Experts of a small language model.
Experts: 32 GELU neurons an expert, a softmax router, a shared expert of 64 neurons.
Below are experts of layer 9 (counted from 0) of a mixture-of-experts language model. Rows are named router (the router's row for the expert) and show model dimensions 0-223. Each number is 500 + 50 x the weight over its row's rms, rounded and kept within 0 to 999. Numbers have three digits each.
After each expert's rows: a language model's description of what the expert responds to. This comes from a sample of Wikipedia text that the model never trained on.

# expert 2
router:485502465613468488492524475479505558599508575519522546631459639463489515480533485486591509492532533471509460571465614490589523470465520486439469548507430440474393483508443586469415554485534510462582481377489530525500495448404372470485434563486443533507460499438483512508483500454451463515501456448555502543510440519476444464538438434503491411494526456485551510504584501535459489421422506440421477529522471467472518532468547613538584544514556516507601408584522511583430498542507498510504514588499597558490537454544606396550457535541574512427528395580494458502491404560558487553492490461529505501486508499482477498444523510373526491520452490492532473481434555480551592519508
Continuation bytes of accented, Cyrillic, Vietnamese or Tibetan characters in names and words, plus pipes and brackets in sports tables, e.g. Ř, Ș, ế.

# expert 29
router:473495511531485501572528591429556563511540550458527425537456537517480480530487451412438462455499611521573531526541513603517507540523503512523486447520483426369429472405525541527432578476602504457492500424491500464524479427501414505544476460489484509540423525505475536514479522468552498511503492402469498550468451514508427437420450492493497460461569486503541545530526591501542401450503631408395419583480470497418566519414538531548570524495411480531568518555469520520497412560562509389464576514491542481543512559525451442547489569499532520484502510514411465556555511541519516602455523491471490532509555424525426406446456547449481381445459539551483457489534543434544582449610
Two- or three-letter pieces like op, ep, rop, od, ip inside longer words and names, as in Peloponnese, horsepower, Nonstop, electropop.

# expert 61
router:537473488499472559487538543439508494527560490553403426482464583400466470605453544482526482489531506485489589544441460470585584484521638514408460478525446457348535534471469517549518577498516530420525458424528528470482460458518513467515432578417469571527463536519514551468552536509538493465488464411569556504473483553425422571461451513561543420556521534500480541498567496571495436485532510452483436509517517511497488457462534498516524469357473474482503456445370374535519454506582407517609609527503553511420459561521463484489459501454503453468618450546499460565549544526480519579505508486505536432507542482561502479412465550532505418459404497555525431432480442501528535580515
Relative pronouns who, which, that after commas, as in critics, who praised, plus == and section headings such as History and Reception.

# expert 26
router:453529500526441607429555568459492470488527555554461525556445543482589482460505588464513469483484542554565498502524491524516610501523563425483473549521498452487541547457389537531388551504583502415550438465565574497602429462481477511479495524525434472480516508446496468478453522534462446505523448432484537550516460564505404512500496403588556497589515444425461570514520509524509425407430547504475476545452406510467511535422578506602489454476454436505532425493477491458447442528613474412463529513467569601473485466484558387529473523499474532453507470583480432489542491541580448512437499409535533464515499479565472505495498465531601438464425622516550485436484509459496657470541
Words inside names of competitions and leagues, and country codes in sports text, e.g. Premier League, Champions, UEFA, ATP, ENG.

# expert 20
router:515551502493502482511539514530559532554572500590436489546477475499504496544499500431513537413463550492527541546440511519514651506470559454481506521555473479486535559384387511522508592465506469533573388484487481425574437432502505464498477463525461592519433617458529495556419473457540451462556484462506494520417483477506480416511513423532498406557597510505482525603528518552506428481509497502370495502508442481482574475410543554566554469472473442496467504528507480499422413550514485461563531631412477491511484498490616423554403474481554578479536489557461429545510424481524513526457480464479613426522568454506475524404457568455463549461531474455529417502404406463570513496519
He, she, it starting a sentence or clause in biographies, plus first letters of names opening paragraphs, and some table pipes and dashes.

# expert 8
router:511517413531474500471539498478621488607544584515473517521531482468525454573475534452496477395582560563519491577512524607544587591472529494483474578498473439428434527455398508538498588498610433510614396473483509462499539407475448551458461545429515520482508524455476504545466493434482470467624442407555471563488382487491461456418447450563540457483541446409635578505497577491543502450466475476437511475443478426465469475455534538556516463470561446512480398535472477567482496571518527539486595582457492516465516487560581451460391472501493473465513429529481415503493526483452535461478536429539484458458552410541484451488536552504476475503445490496561506470417515477533491539564
Pipe separators in wiki tables, mostly the one closing a row before a line break, after dates, scores, percentages or notes.

# expert 14
router:475500526475466447476579605509534529574527503459526479502473529488604377605449567501529450476554503561550537508492541534537473501512532469427513532555481477469436559503486530582487482466592390518479498514470477444533405494404434554496470468502478564498488574472482471584501561513552520423493444469520439553521448574451467458456495496535488469505539450355514470550573543610525489459452497445543449481502382488463482562394485531575526472432431476602550518482467472569548467543539415473546551528492578500441526511536539443607493467544498522410485423513422493536634457560475587534543546447473441451520540478578486470454427600508624449458486606534497515549481478484484478520508
Field labels and their colons or joining words in infoboxes and headings, e.g. Scientific, Height, Position:, "Design and construction", "List of".

# expert 39
router:507518424549486511487607630525467578502505513571385511530527568542500457493513474457573457502470487545509484545528540469543556535498587464438423554537430489379512552488357577562463584404529483518476474529444552503475469449506470460462492502508518516485502507513432492597490497506515487494531456438520465492470424555491407498492461475568549541476542502485523511585502577472540488506482513465548425518499483485400509532448519541601585393455385462536536443586539462513476487549543471496510512580418510517521407541537581372579410457506509513488533471591476473537505484540518512598454547480499598491432550530534441434479449590500599459462424499502511408477533365487509485541462
Line breaks and separators ending short list entries or infobox fields, such as a date followed by a line break, "Directed by", "Starring", dashes after years.

# expert 3
router:476470483544490567509460547457527566527540523572495375521452506469506447487398496506522473475618561483496537531505586476482501498444541408521474535536497520454431500470496605547480550524510459430491545433508491528550559403478492453520528588455451491466456474489483573526436528458522482541544529424523609530480418509374437495464448539500577469426550472444502537514572520448612433445440614480438415646529467522444534486405488518477519523499478540557565501595359451490488454543641455432504547493520576576530516506554494556543510469411489549468530474505441455510493495432475508502496472529508535531457595474524423454490435453450509375480468504441539426510470509432488554449516
Word-initial or middle fragments of common nouns and verbs, often continued by ed/ing, such as emb-ez-zle, gun, star, fly-ers.

# expert 43
router:524473487558518501547526476491588547507510547523455490574506543384531457490469478455553489526538485554571534593498479543555508510499508527442454484540539457422499522512427549488467507487495442415623444466453496446503524444423443492456439522392506495555439496434457557521516680532532466441577507482435523534458486568453497449425465459482600465507502481383518545543569469558511491463448552440426540588436532522451534512476486515552531514424488417518503457540448422529438421605517477507552566486536596599446511480570541477501455412511566455425520455511480414563568451480516463528507443503569603512499575478505481409438520487544508513465460473455548425427453428472589610523514
The unit right after a number, mostly %, but also million, billion, percent, mm, acres, feet, in statistics and election tables.

# expert 45
router:497459510515393483438526525420546560635543520570470524482529550489588463560454567491557408523542521539501528590447534563496548534467537447505446518545485498467395556479511481496446489427577418538598439478387494478520476480473428524480500508403505523471428573448485546580478458386533468437525483474531488576483453525473494450474461465548497410512533411469506488560562551560515478502520512462452496492439465452495522567430500523518533503414470517542531481534444463495433468545508403449558631534439504517474454491598577457508492486521572614467545457490404479522561516502520595548501514435496533463480525427571420422501479583448633525470456514533472520422452380500469475570521
Conjunctions joining words or clauses, mostly and, also or, but, &, nor, often after a comma: "14 goals and 12 assists".

# expert 54
router:495480488573473484383553497510469526506512546492480500589378521474450450493450548483529518472511499512551524524547511564489558580445552480509503523561442505408454512515445549540453523463526451427490440436554495540538413477495400430370469546463440461551476505476470559483548494517504469518557482502607490490467444514504385466483483486499561475577498485509521536518527537541553466536458569489492462555384490458465558612459497554541570406486501474522484418548398436510465527517518498489461534514501592560506472472508495432578511470491508510491587455529468480570594420612510519502383501489545504393514555509555564483535488516408493472374458552546541438402465490411598607499626
Name prefixes Mac and Mc, LaTeX backslashes, accented or rare characters, pound signs, and uppercase abbreviation pieces like AFB, UC.

# expert 60
router:434491404566397544491508508386551570542576527537502519528521606491495532537514527475567412414570582525465517558475541553507547550436519539366547525522502432463470456397528565545455536464549449440541455450489532492483469457484541478460401508511521570536494536497452509518450444447488444502502448403499509537485470632518464421481443445500495438585528478510538596472569602530445501446491584433488542571505514482437559533451484554525534516493438437521558511566419452546397472488518529458516495591489568511460508488519477456584488478500523475469462390551477463529543447590377474491496555430530471472399529481625421516484433537472492445433446506476485479476485548462488592512521
Word pieces inside Indian and other South Asian personal and place names, such as Ravinder Singh, Vidyadhar, Tiruvallur, Alappuzha.

# expert 21
router:461490417508421529503542448480500507540543538491491405563496501504586518608498474478558451496528490510532570525503512508558560568385566449528397575457502399400402483511541548533390558478468487497507459495456591553472461455465497488516426504537410551570501563472431525534436530408530511418478426434478550534503459537504499421473475533577545506635559423510523521559498555555503483439444591435515502618472412490436531481487520570527548480459515515532538429518363394479438508544566488500514476566410545494526491543540486390537463475452491464488522528540412503485504498578465561494514521503576491515403536461554437503452493583572485434412460512528441488469497526451507571492515
Middle pieces of scientific, taxonomic and Greek- or Latin-derived words, mostly in genus and species lists: lept-orrhizum, Pseudoph-ry-ne, anest-hes-ia.

# expert 49
router:512441424537451553454465503425548536489463524540477437598402585455582483551455527479542448483506527559525546521439569560567572519458562499448502599511453469519467534434465540568467465465553456482574457442483531468514483467463481445538457502399491547526507518482494522540535527414559471452454461446522497519450497537449480455462513426514547512445541443420560518548504532584587455555505534512456514495435390472505578604482575561592534378448512514566582487525509413492482486538485444503576498501447523527494421591557565464449442503477592515433608427520466463594587494469425595576462516497549532486492550491507509458381413568475505457476479551518500421539429408449541528542515
The, its, his, their and whose starting noun phrases, often capitalized at sentence start or after and/of, e.g. its setlist, its suburbs.

# expert 17
router:506412434572454510495579545530571477512561521517417431506468453450470452466457536474474458501579540560470569470500605579556506525408571448458445486535514444499496552492477560586492537478459481466511539468517565477648515495450390391505489501497421497527487528416556565525402519479521457447466547509500610533449451536466453432538443491579546468546557472455441495551546520545529404492525584547510449581543465468480542506445473508494507517465496552542493477569319420490502491559549459472517565580494498553558360532566486496528441419452463549503544480507427376488516459486426489525505490522492521450513583486542437493539465431404607439469458536533504476528466477495548513530474
Short opening pieces of words and French or German articles, such as du in duly, des in desirable, le, des, der.

# expert 40
router:517441396586497501432553489421531583582540584555461486564456568430444475463532517474552456439452516466520485519526572462515496463431542479457444496501441474463417510514382562537464524439613476442542507458500478556543462455445411491433461557483432540499506501481491505571422485488459415546606482495524531603503469481464534413505437421501569531519453506455582512594537555505528504404440514411434459507512472462529537494482583485559565553463552461510515530514476475547439503475540509464567513536518633482491418444519547425574354425486483513406480506564432410484515456478490534531433542435513517441440554540557496471475550578373533478437557478494513446455449523474540528507501
Byte pieces of Chinese, Japanese, Thai, Arabic and Cyrillic text inside English articles, such as ノ, 李, 野, Thai letters.

# expert 34
router:517424529511456526509532512411560549618527531582453492446430521494495467544498573466542459452603535537536530523425548541538587596490482499504461509523386489462441565411462470558520592410478423490560483521514528533556403492530482455466497509410497583497491535477487545613453493528517435446489466464513518502378516523403423467549496479597478489489565438433528555515508527507504473488529525450447483482422473493446495526448483527541575499472495456557517418632439512526485410549564420439586515509416492495437498527485612452524475518514529588420564468560402515542543461527456586526521520471482555482440486515505437546462420514504530519510494574582569448484464421472447527604579
Sentence-initial pronouns and biography section words after dates, such as He received, She was, He died, graduated, Personal life.

# expert 18
router:502499469517443465519504503492559522551486591505490499528469544463536492536439541381583497465573560477558490515414560484543476596519553429472440524523464418407434487475537500504468529414537503552528497413436545490614387463499434515517472471518410540553377492501523505544382474495540509513446466437549519566503425554499462464459501515532488541540572398547489545497568520522535518477420606476515476520450475480491536526371557529590568468493453543467581525523406473562378427529459525482497456522493512567443497468536509513566455531479512543478501472533395450525530507669450487532444552441532495459467529451564436480494480521414533521468490509482528469532405503484624617546478
Word pieces inside French, German and Nordic place and personal names, such as Templeuve-en-Pévèle, Saône-et-Loire, Bundesautobahn.

# expert 37
router:561446404586474486417499592424476533495546531549404518520462556478530414536553511398540475432466515507570483523497501516568541517426493566483476576513483489411509508483426486494545559448484480430540528447482508469516529470526491500508441488426475555518477493485418523558490496479508495461614431468529460557492456490488458511445458514559563487555537503431561601597597504496494435472403621454573449580410470417510473458443548548593462492493474474516550497549513485561351477507558463528523525584464566524528496486536578456554387477545512569434483462545513485576510512484513513618492513551518621490421513474481469453467493470498513478464466564500563387443470494483526585637484
Year numbers in birth–death ranges, office terms and born notes, often split like 17-12 or 15-47, e.g. (1 April 1763 – 1834).

# expert 5
router:478464485481483525467429534457602493502507557521550450522502502466490525598463494460506448449535575564488522536515588488481450531488513461458472514554511462415409503459521464544487550467482496491493543343493538477537517518491506535502473493477492575525432551545481509595405540508520481443586473462490525593464427514496512435444427446534537502534551429472528513526658531594535411461335450442507412620506438542451516512462509494582507505475480540612569527492314437517441458529532476529548557495479559496401496457539484423507452478499480498446489446534510371430478481488455543600441549553569495536484603526521488554472498569461524479506455541483498502555465508462466593541513
Middle pieces of long Latinate words, usually followed by suffixes like -ation or -ment, such as Fac-ilit-ator, unav-oid-able, Cond-omin-ium.

# expert 16
router:512519452569475496415523558479497478489578531513416487556468542508484540462469577531515463500477474460477491532504510524507584489493502547466440516504483474430511621489317551531409551479587517470553500478548530559558464453471375504481457553503527520524480483482500515475497523461518454493563456477589504532439412565538497504448533494577537503636551459493612584589474559480506465450398558479487481665508442525397484524459483521524458495456525413531526452551525485487521477487538512466536499560515451557533446556548521430525440466519503549482534444530471551566553503536519469442381438440586546430460550506629418470436493433480575489461363554556533454453537451462551538514505
Uppercase abbreviations in tables and sports results, chiefly three-letter country codes like ITA, ENG, CAN, plus player positions and acronyms.

# expert 42
router:571479460535433569461515520427541528560488625565456433545484571494531526517494535494516502513542499609526542490453558533542539517464545466484519588512450458514479488463460533549421492527514463447570421481520574446533446461456463497502467531419480567501529558495500498498528547465555468467509386419551489522484463552497448426455471425481590470471559482474532521556521483553486471503493527493478489519420421388438569590507578492509567446515551488577600497510503456562454450510481406531552514522493518522492425529574586467538456507481588509463577423510414533533525463513438605607455600447615596443437578499552468437438452564464467408493434642588545472510457512469501527537534
"the" after prepositions or "are/be", often before superlatives or ordinals like the largest, the first, the same, the highest.

# expert 10
router:511504393525433510462465497439530543539544589569512423551617493405544491537469447521556453484542513509555490508483443533472525552500567478479421517588466464399502436453497517486435491458528513471498470402537466506537495429480495567471297499473471467516483551469465542525523460500541501459471455452531558483536461520479537494489532538557519489587529428507580524540569504491461476438396629527531494566473561537492441440510511564548514557464476439516537435479413387601451497512564451455568526605524506478560504476519555446538434397462448499433446460575438410481573464549406525507465516429571535497435535482521444508490532520529469500403468526474569502565501448502535624517573
Middle or final word pieces of proper names, Latin species names and technical terms, such as La-ver, pallid-us, seroton-in, Théâ-tre.

# expert 51
router:495496485518493553498478581428488562608547567549434487482470507436575498485454581482549411538504559470590589496544530522506519524498588483427532535518440493460489572438464520539563610382576501507463490524514492491525477462537552482550482497360533513542459496511474479471481579478506470461560490440540530511425467537524541500463441493614531483486579528462496522485536492610543435423406519457505462552490451515341475545493505505516509492478500381550469527639440493541509509484502410508610549522539473526555500554544625437529462509511468558387495461524405504505541489465472560590480503502490498484373572477449466489447425508486599476428473553478475462496535416463469544526581
Nouns and participles for roles, activities and infobox field labels in biographies and credits: vocals, mastering, worked, studied, Population, Genus.

# expert 50
router:510529485562498489508519556482478574556559503512547440493436513373564435576429563464520526411533467483572493480512495489517478561478490516425501460525522475456503548473441574534475649488542403419533395457514498479496481505555527508522444472397470502615489537461464524506465511449552507431499459366570515508490405543509518527466436509578471490621471429398572536512620604494531531486513486522467453478493501485435486494503535552498625537506482442505511411506432452540539474541547448429573549575514566453464464521588547519541403501519558560464497384541518492507521498460521567520428578415495591477504506444492470516436471542524550413454526568454550482458505446520577549526569
The closing == or === of wiki section headings, plus heading words and taxonomy lines, e.g. Career statistics ==, Demographics, Animalia.

# expert 30
router:505497480597482537393469478468510509562549548547499493540451488466539456442466463479548412473585551494594560486407547520557531509442590519502516548490470506507397584504374522502524530514494429442582449484439537425519489497397440492427501558518528568511506517396486533460426498516477506498543468419489498548428469526494506414469439414522566463575517515444630560551559517537497474411498486502446454519513539475465507475451610564518504477444472461534545441506493526532444467501511418518598560513451533486479441531488509396534450461473512624479550397557448506485532398546527566458396456512479540416499565518556515524438483541413569452509538491570550483396403477521568525525560
Decimal points, slashes, en dashes, ampersands and primes between digits or letters, as in 0.686, 4/5, 2–6, U.S., Q&A.

# expert 9
router:534524511465490472501529565533534554610562608544503436583535565414531456553442462441529460487593448540528489605462531507506520544523522393485468540608509392378489503479403511593472591433591418508533347439467480506528435400484491446489435570427512513438463515531442444513441468468559444422578467451599551565467466536533503519492502455536486445574536426509549519538528577566486470435403560503489455526453512406431489545489515587571548545466482469493490493522546454555509414502553504462541596561553539469452454513611528447548431470468532518474550488506515417501523513481510463480501476418540592495439558491498498448493519494520535502475499484487495506469490427507533552454502
Last token of an article title or quoted name, often a closing quote or parenthesis or =, before is/was: station, Album, "Sweat / Answer".

# expert 23
router:563500386551461515473493553438525496526498597500508496544505568470506487518528615450565449474521528528525474480471505564495531506536544472442497514512517427372512512453383533551463562464522463461543438444489503513509442434487533538471459517419504546430505528518391514487492549453483461460546412490553540556505485482501449542453501483625521424600499482465580485539585500506513498460381551466472490555440552434482477493481531566548527445479365448466489501580500458531475388560549469464499524512504536497478471531575575365578466451549461586503504515561524379498615454484531446567493505458631542445521475482519486444495469580523469530481383541499605437475489487433523562572575
Final word of country, university, school, county or award names, often after of or in, such as Great Britain, Columbia University.

# expert 32
router:588491519536412522401583515486513529522496538517417484605452600475592497513559486395514456454494505577568553493435521525582599524460545421438476554538479453530404571451492519575452518497528483475485515480394493370571550410535476427485426503435442505505512484482446651540510487540563530487554498486566544519455472570491455464462449476477539483455534541405552535536566528553573438528452501439450493505443505460440597554485533540594514527450502518479556513553544437543417538454573448464528481478504552574480462487545499459480463474491551542445545471467452408583577480499500528538467529511504550439522505498475409442541481526457488485432460539550525457433519422390557578528583
Counting words and round numbers before a noun in prose, e.g. three weeks, several, few, some 80 mi, 20th-century.

# expert 38
router:490490422542486508463471530539482475569558536561466502500526519461499479545465613434537490390568475546486558518434539534547537467453495513468512506471554531483544500485349597500447663409542495457498498446492553377514490456535426457473431548419505512513437551475520511474546524517659523445497481476463588475459501547520416508410494450532570478580453495486651500539488547502496482493340542522432419632511499479472541479520559468541501524481532406564510496489465461534504424508564491479486538551532557632481468501514525438540393522521526528503492495543469470547550482529536486525555449455465539404440494473511428498486415483448509481501463539570518417460496474526494607533525
Standalone numbers in statistics tables and infobox fields, such as totals, appearances, games and goals, and census counts, e.g. Total 299, 4 | 0.

# expert 12
router:526481408619496487412489479473503517581545501584477489526493517487540456616432511497514407494537499499507486537451518518566539576479587449461453561522541456432404568485429488552466525453520409557515532485475540461572449453381438488466467569489440590596469471419399530511498580495473452530526401434484553501458432498471458465496424434504559422570552479532568526584599543554529538488513470486436510490435533419484532492440547581498557466499460438498492516530478490506503450534505411481569460538438542493502497565646489451548502405445504565482607423546473423507514475491507526501457471483499569466434535500490460449513504615500491471497478441521571465487418462466634527476562
Periods closing sentences or abbreviations, strongly after et al, Inc, initials; also closing ")." and "?" and "!" before new sentences.

# expert 47
router:542463452537480512421560563498552548583570503511500495516514527461536480509442551489482466478518565553532522576514531591535521607450537465513399509536445448429400518499383500586405596480541486510501413459448504454524428414501456522429493552449442507485430560429418500512454520454500451504553467462499526580495438525427531532455436453532489510446549450471568524610590569523526480496500465462442476504507519390476543486523562562517498512466503448496518472529538490590425477525515473481477563608480565602470496548541546467504326473465557477461541428553500517539507456507409517482501534392536600464470519409576523453468521505419548504458500494459583398511526434419524529567537
Pipe characters dividing cells in the middle of table rows, between names, scores, dates and places, plus some code punctuation like ": and );.

# expert 36
router:527408484557513587438453538492480518566442545613410497513388501408509460475502573450476446475553523570562522517459525560559529529463536474468495502590430458487427554484442573571424574480492422430518467474417506494505442481496498451497517577469460491515462487475471539491465529482566529511507490428554576522466440513478429420517375436510501454504592480515522574547525455546558491518539545451476498475402465518514593554412515579503551441474459471487531448529523446519460477499565484468570466526484562590421437506569523459497499462441571562491608470534492468596512451505413581487450533459543593484510558522525423373544530564480521445442429560576557475473443457396568536495546
Opening quote marks before quoted phrases or titles, typically after "called", "as" or a noun; also line breaks in lists.

# expert 15
router:528438520547481506520551504466571475496617561559473518588467518523538492531498491426540461426596532539566554522440546598514592496459517561404502489542466398474518555439405523485490591484560523450546509524444562463509511499490442527379472491519509501566486533468490519490492496482517492381493421506516476514411452512492417470396481512509582484565521510527547601525605476484540458508536585490531412596394489490454457542441517592555558459502456461542481461501463488540505467570483535434592595556471590526481566543513550436555482496443518513441506435503496456491489462597514469525446516455624534444494509447604473502448445462417469517494355543513450464407520484472498583518487
Single capital letters inside abbreviations and codes, often after a hyphen or slash, such as ABS-C-BN, LIRR, PHEV, KPV.

# expert 58
router:589499473530439499491602535500629555562537486494508527535431552494592447555483503496519457413510485565533537587451593561538541569473545436515451523527466397508421534512391503510460607421548402485492417490489518487552440451467491485493439523501478535504450622451473512517424474457538467478583500429510501584454492548447509506468451509488488525518480520483495469533561604575538477481466453443381452514494489431490521499460540549554549410382501427509573478545532475617494452497484484421550559552465549524484470538596536451547387495480486495462566390553435506555548482524392527488444568438477595455472501501553510494417476594463533511422510497479525442519474470475570505540499
Pipe separators between markdown table cells, such as Year | Title, plus equals signs in section headings like === and ====.

# expert 4
router:499463409503469618461467544532553488489548529564414508580482446494560433475478523440504471424535544515515533502453477534513526579497505515448514475585485504489463469460437567509427575473546441442574477427407545432613417481415486498500502529485483530521385626493499541577491474440548496438433448515510595467475432492515504512503453449510497497474532408472561536561548556478476485528437514509488378517452479443532607529433494540502462525458413465537526508560510487483395461587474527473504517537445523556471406522518581533510451476404606574506524419559488480525509426571521531540415536465505569417501493498558516504435403613370543477514507601559593508476502497527527508502474
Prepositions and dashes before dates or year ranges in sports-career and timeline text, such as on July, in the third round, 2024–25, until.

# expert 31
router:486471494515500483489558490425522494533544455568433425547492565437515449568436514511515467440561494527494556502325561521590527532373522454474439558589520542491475509502495520496435592468526378480548502514496576441507507465449493458510367561429521555522450594526538520621498501442561542447502497493486587568500486506468511498486527501571559545492554501430574484575614501561558509472507507481416459518510536440442518479489571495539449520415476521514528435527417417493499411524526416474558502532553567575411449533559538481524466457470514536462578499489503559548501443456389541571477523495490566417521576414533506482396412481466485442497465491542557484414534465441490501534572
The forms was, is, be and adverbs like only, still, approximately, especially after there was and in census phrases such as median age was.

# expert 44
router:542503436576415612518563525443541564534474542540394429510437553466522507572532558459497462445586508514507504538484566495554547494502539478480458572581473454391427511463547584548531531508476439458548500488488519556524442467483487489501445470505447542466474527485421523543448543481522465540500481421600490504475515492422510464555446522561525481592508418533514539521497548477507519523472521477457486615437482494446457495486552530580575424460443460507586534586396439538457477492523481416558481547472509536535460498519499471598514395476502464414506502529464460550583481516378540544430555512562513377461523518537387450460406592413528474433459576508510453519432510477529612606571
Given names of people, especially common English ones after King, Queen, by or and, e.g. John, George, William, Mary.

# expert 57
router:562488490555561501461504521489501478456502542537536470553542526398595527542501554525570459504509557483640566586413565576503512564462518473521496583530494512507421539496455502474454470486541430433526552463471510524556473394487549453426426537396522489587444550473493580545477598474500498408597510419570503508497482550411507482461407502518588515472513472466558557508563489577617487476447545462418416603438441506416557500500555517491498435439486447548525509566430451594498459533613440438568487480510565502471541510495512522544493492473506570466488443496517480499464440545492496449501476521543523537475542451516459512476487459483571327421429510545489503525466422428544547443573
Common nouns after a, the or an adjective, usually followed by of: number, set, pair, lot, majority, load, record, lack.

# expert 11
router:562489445581516554460544494445479534561473482590421411503490511453520456527453470484535499411505490542508491554437497537578493530490538436534469495589439449471483558448520535514476487500571435417576468436463538371543510504430481558454449568448417530533531540467468507598491532440558433473523476485474545506473471519455535485479469523518534375508591422417558547549569541638576504520388503464499398505521438473454552557434485554466513529423473519546542511572495531499469503559499465486591521524444540559455462481529617528524483438412580534447560403559468445513515443544428587615442562492507567454473492436494502477532476507467591377510494531471575456494497434472514540542527
Prepositions following verbs or nouns that govern them, chiefly "of", "in", "at", "about", "during", as in died of, accused of, caused around.

# expert 22
router:564507489515481548441522485424502491545553608562445409512458541386530515495503507499511413497543537562482562482467538553531511554471535450518514572608504430500501545494510486451458513441533442437543473444432548469519517450491433429467404583421464510603516554501403546550430580427562405511546430443584568491542513517507482527479462496576530466501569464409536495531515517531654466459426509425475549512448525486448525521516540532530505503414496491510547473620488497553480424510567377509574457487507510498496398601520534481459505443482512522372568492545414422564493521561464546575462509529562556496473483493522471519411480485498520388437482545515538455492549511415463532549551
Verbs and auxiliaries after a subject pronoun or to in plot summaries and quotes, such as came here to do, had, went, wants.

# expert 52
router:461484484515487513481477465513534467540523535506506419522434534417510557578474494493578449453464539494494469576490542509509572506432565517502485490529470554357494549448484524508506534455512485448580516428444554517535508483432509476572419520490446472534385525500544497501529471397454489487687487515566528451418459528432484476428546457547615491470522504431549503543570584513514421434379580463453458609498414525426498482506574460560493476454529523562570490558416386522466485533531492459531548527469527595555509529527537442564498451484492539458512429542492484544542471556457553564483419449546514485457605458552412502528488535405576495514511496604571476523532425477464592494571
Common nouns and adjectives beginning a sentence or clause, often before suffixes, such as Process-es, Progress, Access, Season-al, physical.

# expert 33
router:496511505507439590537492488500556492513476535534548451496482468463530531477553582457557444449527526498527512545437507525475527567538556489424444538528534428473536529441410466476481553507496475415532425420491503565515455460473552509475490524446517531540415523470450510522424609487439442533572425491581586523500474599498479532478417416568598491559503463522496503519554544483452473442370571398490495507477536429415426437507592520593575416536490461466497513609477470525437464510514399448573501513486579543519477482529547375610411515502472511407535437521537469566580465533479538589509449428591503467475556497538450477500480492360529501474441527505507463488408455493498556537588
Adjectives and nouns inside names of parties and institutions, before Party, Institute or Center: Democratic, Conservative, Labour, Research, Arts, Methodist.

# expert 41
router:527495399475496488459429566416485569552541668578518427527491582383546535493489589439523439395519498505516514531438488489543453477497540455436488509590505476458468546525515548494504464458516432413529524438542492467555512433557521451540394528426482485547425662488458465557471499477616494511510466373521552478493494573464468503547473514535547434516623468430536549517537519534576480505458536447466451521533451500512516504474555553522490411440531465484525465519473454561497459478606450520552499536531592505470473480522570413512492439515527490431563470553501487508546460546428513599444494454566554513473480416514484462350493484582570486441513508449576454527539471450496488516559
Objects and particles right after verbs, mostly it, him, them, himself, up, out, as in made it, establishing himself.

# expert 53
router:519449458476465564465513531414577570563515538536446519543466534543467450475508485517590407473518577566510538550420576537514503596427554448480506509534421463468442521430413561539465546385613483472456425464472578435478414476513511423512509596492454599493440581447477592589474481448572419424561449483559514526503469548433492429514455410525488459461533454486594525576513540493520516465488530447519455489519466475484558587488598580568550479424477445565522438540514526535467494579485526476555495487472507507418465568553563474571438485408597553492509516545430517539553436527441561527424569433553505534457505502494502479449455514444596442504473529511522478510507528481553572578477
Pipe or dash starting a new line in tables and lists, plus sentence openers like According, Synonyms, entitled.

# expert 35
router:502465526566452584460541551491567474506515580495537483538490491424581493492457512487542448442595553557524559535479524564500569581527483473450521479463502436400499514457438459598418542501505435467562418434542527474541434464464519478461471474514535507418494564510504480478485483474480511466493477477528498566456480549528470481507513470604577512557486501509528534486556494496511438442395602483407407519416529493414436515487591527580528514516429519550488483544467427485523375585545511369555519503473577541403455533473529483595432531471542520404472494547500420493521470551498533502421480345565574425511488432565495511466423523458521475443428592575492493505494534433509622479579
Final word of sports competition, league, team or venue names, such as Super Bowl, World Cup, NCAA Division, Zimmerman Field.

# expert 59
router:462464400517447510573491535472638531609591551477501527528517520522487393539431564429466521422626528553520526530475526509543526563507574490471532548536500486502478507465551523493423497514504476476529390429480565541542452475467472489427396553456483567508472548451388548524486465496543453532494461478477479594480466599553505475400461481589490491494602387527455586526505586470504510481397550479492397511463572431442498502427522555523494504460445456486580439532440495521426437517497518527525517559438515529441440492527621529536455529505565486466523429543459464545556472630465567514478549478574514422418547425558519489477470523470507509502471549463612443415471502529489516523525
The word "from" and other prepositions introducing a person's hometown or origin in biographies, plus Slavic place-name endings like -insky, -á.

# expert 6
router:457455527514466505451476528498531536527539598527500400555494521423512502484443547461503500450465562514534514498475493562537522592479495508489463580512459551388512545458439510516463565494578436478610456432481495393606422503512491509456477459502482521475475486529513483590471544494462492447575436475544579464460495592494466418513531447591624520534505502492523523489532553473550547449345584472491493532500422482462454435488627488582493433505517431486525489546515425465440397546488502413484524561514543577552509461455514463590494479439438531516448529599448497518543488579477506544423537420453456520431474466552452508488401463520590446489418457544547479518487530456534653565584
Capitalized title, rank and honour words in names, lists and tables, such as Cross, Queen, Lieutenant, President, Commander, Grand Cross.

# expert 19
router:574490437504496455495501504487511498566472494555436503506493507437545402570395502464494480439568526494589563572470494552532516478388513451529411478526514455467510515402421507581549646486546424457494423478480499502535378483404494463524422485409427584523423541481478594534493526495542532474563453460570622538461503491436443476474448512521543501456492498511599489510550589555528451496519525453406495500495458473460492505437537564560556432475484405585484434521474422592521520523494479466543487492507626579498436495563489482531367481482491477466548452520518481560595498524432478516518545410543563499451607521491464425440495590485533460486488514591514484413484486517538513483486
Line breaks and pipe separators in wiki markup, especially after section headings like Demographics and in election tables with Party, Candidate, Votes.

# expert 25
router:504443391547510512490528528410473491496512560454517376545523465497591470497453609431567493458608456500518532584454525516537539532452513412516477504550421494473524510523422549512511503473513414446563480489536552440500461494383469459566468569455484551496491520487456546548494466446513480429517451521497512662454392515454450524447474525539530474530487451375547566591643522525540484481451486481484475488458515470516450543491522488515602497502395512467540516505415488493466458546468476460580520521518565497497494534530561435567447479477528609489573449623516443512493386452493462556479547413534617519504453356514517440506478474460500471447514531491550539471525421475568539546554
Nouns naming eras or seasons and the following of, such as century, season, period, War of 1919, summer of 1906, 1920s.

# expert 28
router:498483464601418571473557538475546485530554531540444443474449514498618535506519584434543407459501536532642514500423572563510592457501521542455453520568472444455475550404356523500429560513462428456519460444446526415485485463490543536473500515512435478476449543476438497491516476458508474442515468474584511506538455538486488528371497500567604475565471504522536544510533489450507491489566586453522455536431439416445597550470537549516535400500548454518580497521540487488452493517469418402530528541475468540441414564589506419475483463491593511500518450503494512531554498516436520457473527448603537521479550530564418514379429531471484488489434551553507425466474482396540596491466
Articles, numbers and capital letters at the start of titles, names or list items, such as The, A, An, One, Three, A-va.